config.toml
num_hidden_layers = 10
hidden_size = 128
n_experts = 32
experts_per_token = 1
d_expert = 176
d_shared_expert = 0
hidden_act = "swiglu"
moe_layers = [0, 1, 2, 3, 4, 5, 6, 7, 8, 9]
router_score = "softmax"
normalize_top_k = false
routed_scale = 7.48
balance_loss = 0.000851
balance_bias = true
init_std_router = 0.0379
lr_router = 0.000559
num_attention_heads = 4
num_key_value_heads = 2
head_dim = 32
vocab_size = 16384
norm = "rmsnorm"
norm_place = "pre"
norm_eps = 1e-06
positions = "rope"
rope_theta = 7180.0
rope_fraction = 1.0
qk_norm = false
attn_scale = 0.177
tie_word_embeddings = false
parallel_block = false
init = "trunc"
init_std_qkv = 0.0424
init_std_o = 0.0
init_std_up = 0.0424
init_std_down = 0.0
optimizer = "soap_variant"
learning_rate = 0.00366
beta1 = 0.95
beta2 = 0.98
weight_decay = 0.03
lr_head = 0.00469
max_grad_norm = 1.0
warmup_steps = 200
schedule = "wsd"
decay_fraction = 0.794
decay_shape = "pow"
final_lr_fraction = 0.05
batch_tokens = [16384, 32768, 49152]
max_seq_len = 1024
doc_mask = true
train_tokens = 241400000
max_steps = 7987
dataset = "wikipedia_en"
Below are experts of layer 3 (counted from 0) of a mixture-of-experts language model. Rows are named router (the router's row for the expert), gate (a neuron's input weights, with its number), up (a neuron's input weights, with its number), down (a neuron's output weights, with its number) and show model dimensions 0-63. Each number is 50 + 15 x the weight over its row's rms, rounded and kept within 0 to 99.
Before each expert's rows: "comes before" lists some tokens at least twice as common just after its tokens as in all text. This comes from a sample of Wikipedia text that the model never trained on. Tokens count by the router's weight.

# expert 29
comes before: "|", "-", "\n", "|---|---|---|", "|---|---|---|---|---|---|", "|---|---|---|---|"
router:74 48 43 59 46 49 72 43 31 48 58 31 51 72 52 49 31 79 33 29 42 61 50 35 30 49 25 64 42 68 53 72 37 26 55 63 54 43 36 69 43 68 39 33 39 47 49 64 70 54 60 48 69 67 39 48 39 57 69 55 25 59 44 52
gate0:34 49 71 41 57 91 48 34 53 63 34 68 55 35 63 45 84 59 45 63 51 50 49 19 35 40 49 33 63 61 51 61 37 60 68 51 46 63 35 44 48 58 46 63 70 26 56 33 46 33 53 48 56 22 41 41 32 30 50 42 55 18 53 46
up0:34 66 59 49 54 75 70 55 49 65 42 60 55 42 49 51 68 59 49 72 75 48 34 36 54 51 49 31 62 58 44 48 46 52 60 51 59 74 62 32 51 59 42 76 68 46 48 18 31 31 34 58 69 19 51 25 46 34 46 57 45 24 54 51
down0:49 46 60 64 57 15 55 36 40 32 62 46 57 62 49 77 55 55 55 36 35 77 64 74 38 52 67 69 42 50 67 29 24 51 45 73 26 54 40 41 47 66 33 47 36 67 34 54 63 58 47 80 33 57 54 72 41 61 52 37 38 73 25 47
gate1:29 51 56 33 75 44 42 21 36 16 41 78 32 55 58 45 60 46 12 37 49 70 52 46 47 44 26 56 62 42 52 58 44 28 59 43 55 65 42 61 64 60 40 65 66 47 69 43 46 56 55 59 68 61 56 78 68 17 49 87 76 42 48 48
up1:37 49 58 26 62 35 39 22 40 17 57 71 18 65 50 34 74 38 42 27 40 75 50 47 34 46 33 53 61 41 60 63 47 18 48 44 65 46 36 62 71 63 42 35 59 51 59 52 65 45 72 63 64 71 56 75 57 32 47 74 68 54 66 64
down1:39 60 35 38 46 36 44 65 29 86 39 38 54 80 45 40 63 66 30 53 49 12 47 45 26 21 31 49 66 47 50 35 41 61 59 39 63 27 39 44 51 64 47 35 31 66 35 50 38 67 35 35 65 48 35 23 68 67 71 45 16 49 57 27
gate2:48 38 26 65 51 34 47 58 79 63 73 57 61 69 48 47 34 45 43 50 79 37 43 59 65 58 63 58 42 53 49 47 54 44 57 51 60 55 64 53 38 34 44 81 46 20 28 84 56 67 72 67 80 33 49 49 36 60 56 61 46 40 55 25
up2:20 56 37 56 36 54 66 29 49 63 43 63 61 60 33 85 79 43 61 46 56 54 43 46 47 46 49 37 57 57 57 53 46 41 62 40 41 67 24 43 42 61 48 50 78 31 76 41 17 34 28 47 68 54 32 43 57 36 56 56 26 42 50 39
down2:42 87 52 47 42 26 58 27 40 33 56 40 46 55 56 62 63 43 39 59 35 42 73 81 56 69 57 59 61 40 66 59 27 38 48 39 40 84 64 74 50 59 53 41 48 34 23 48 59 41 67 53 42 46 55 54 18 36 38 47 59 51 65 65
gate3:67 57 63 86 63 42 29 37 45 83 51 70 49 73 33 79 47 39 70 46 52 28 60 61 41 63 60 39 59 60 54 77 49 61 55 37 38 51 51 49 60 64 39 36 41 50 49 74 33 56 41 64 56 76 25 81 41 44 65 65 51 45 49 34
up3:68 52 63 20 46 71 68 43 57 29 52 45 52 58 80 36 62 48 36 61 74 62 42 60 62 53 32 58 52 61 77 00 48 44 46 50 60 34 72 39 30 49 65 39 25 65 49 52 58 63 47 28 26 31 56 37 23 45 49 44 49 53 44 60
down3:53 74 48 74 47 51 38 43 32 47 27 38 53 71 70 41 54 68 31 53 58 50 85 82 54 20 64 54 35 51 44 51 60 69 33 51 51 57 35 50 73 50 67 68 58 56 47 54 29 30 05 47 42 52 43 69 62 29 27 32 35 37 66 73
gate4:58 33 33 39 51 47 61 90 65 41 41 54 53 46 40 59 17 51 55 33 49 66 38 66 28 56 76 50 51 51 32 09 38 58 58 51 64 56 45 48 51 28 61 30 39 42 54 64 54 42 27 67 55 66 62 69 41 44 71 73 50 24 82 43
up4:46 59 37 43 43 53 58 56 51 28 39 67 32 51 59 47 16 43 56 40 43 57 54 54 16 59 59 67 41 58 31 13 34 54 68 34 55 68 32 48 72 30 55 25 40 40 49 69 39 45 33 65 64 72 56 67 44 31 86 78 31 40 74 49
down4:42 42 52 43 79 70 46 38 49 47 42 61 45 18 70 73 40 59 51 38 31 37 57 39 53 55 49 47 22 52 36 52 30 28 60 43 73 46 48 39 47 40 54 44 40 27 21 53 53 23 77 51 43 13 59 87 19 57 53 41 62 55 76 50
gate5:65 54 49 47 38 85 39 52 61 55 31 87 60 72 06 47 41 77 45 48 51 56 37 59 64 81 45 35 60 48 44 41 16 56 55 51 75 51 51 35 83 60 38 45 33 25 45 79 42 64 41 43 35 46 53 68 57 37 33 24 37 51 55 38
up5:48 51 56 43 45 90 34 53 54 56 45 70 70 61 03 26 22 66 43 49 61 44 34 50 53 72 27 30 65 47 50 49 31 45 68 43 79 43 54 27 75 50 31 26 33 26 58 68 46 58 55 44 20 52 62 72 58 37 35 15 42 51 54 47
down5:50 37 41 26 67 24 38 61 57 55 37 24 49 23 93 44 39 50 43 65 36 80 55 24 48 51 43 36 50 87 52 30 45 62 41 47 46 45 23 41 26 56 48 45 56 51 80 57 68 46 59 61 90 41 47 43 42 37 73 53 69 35 60 52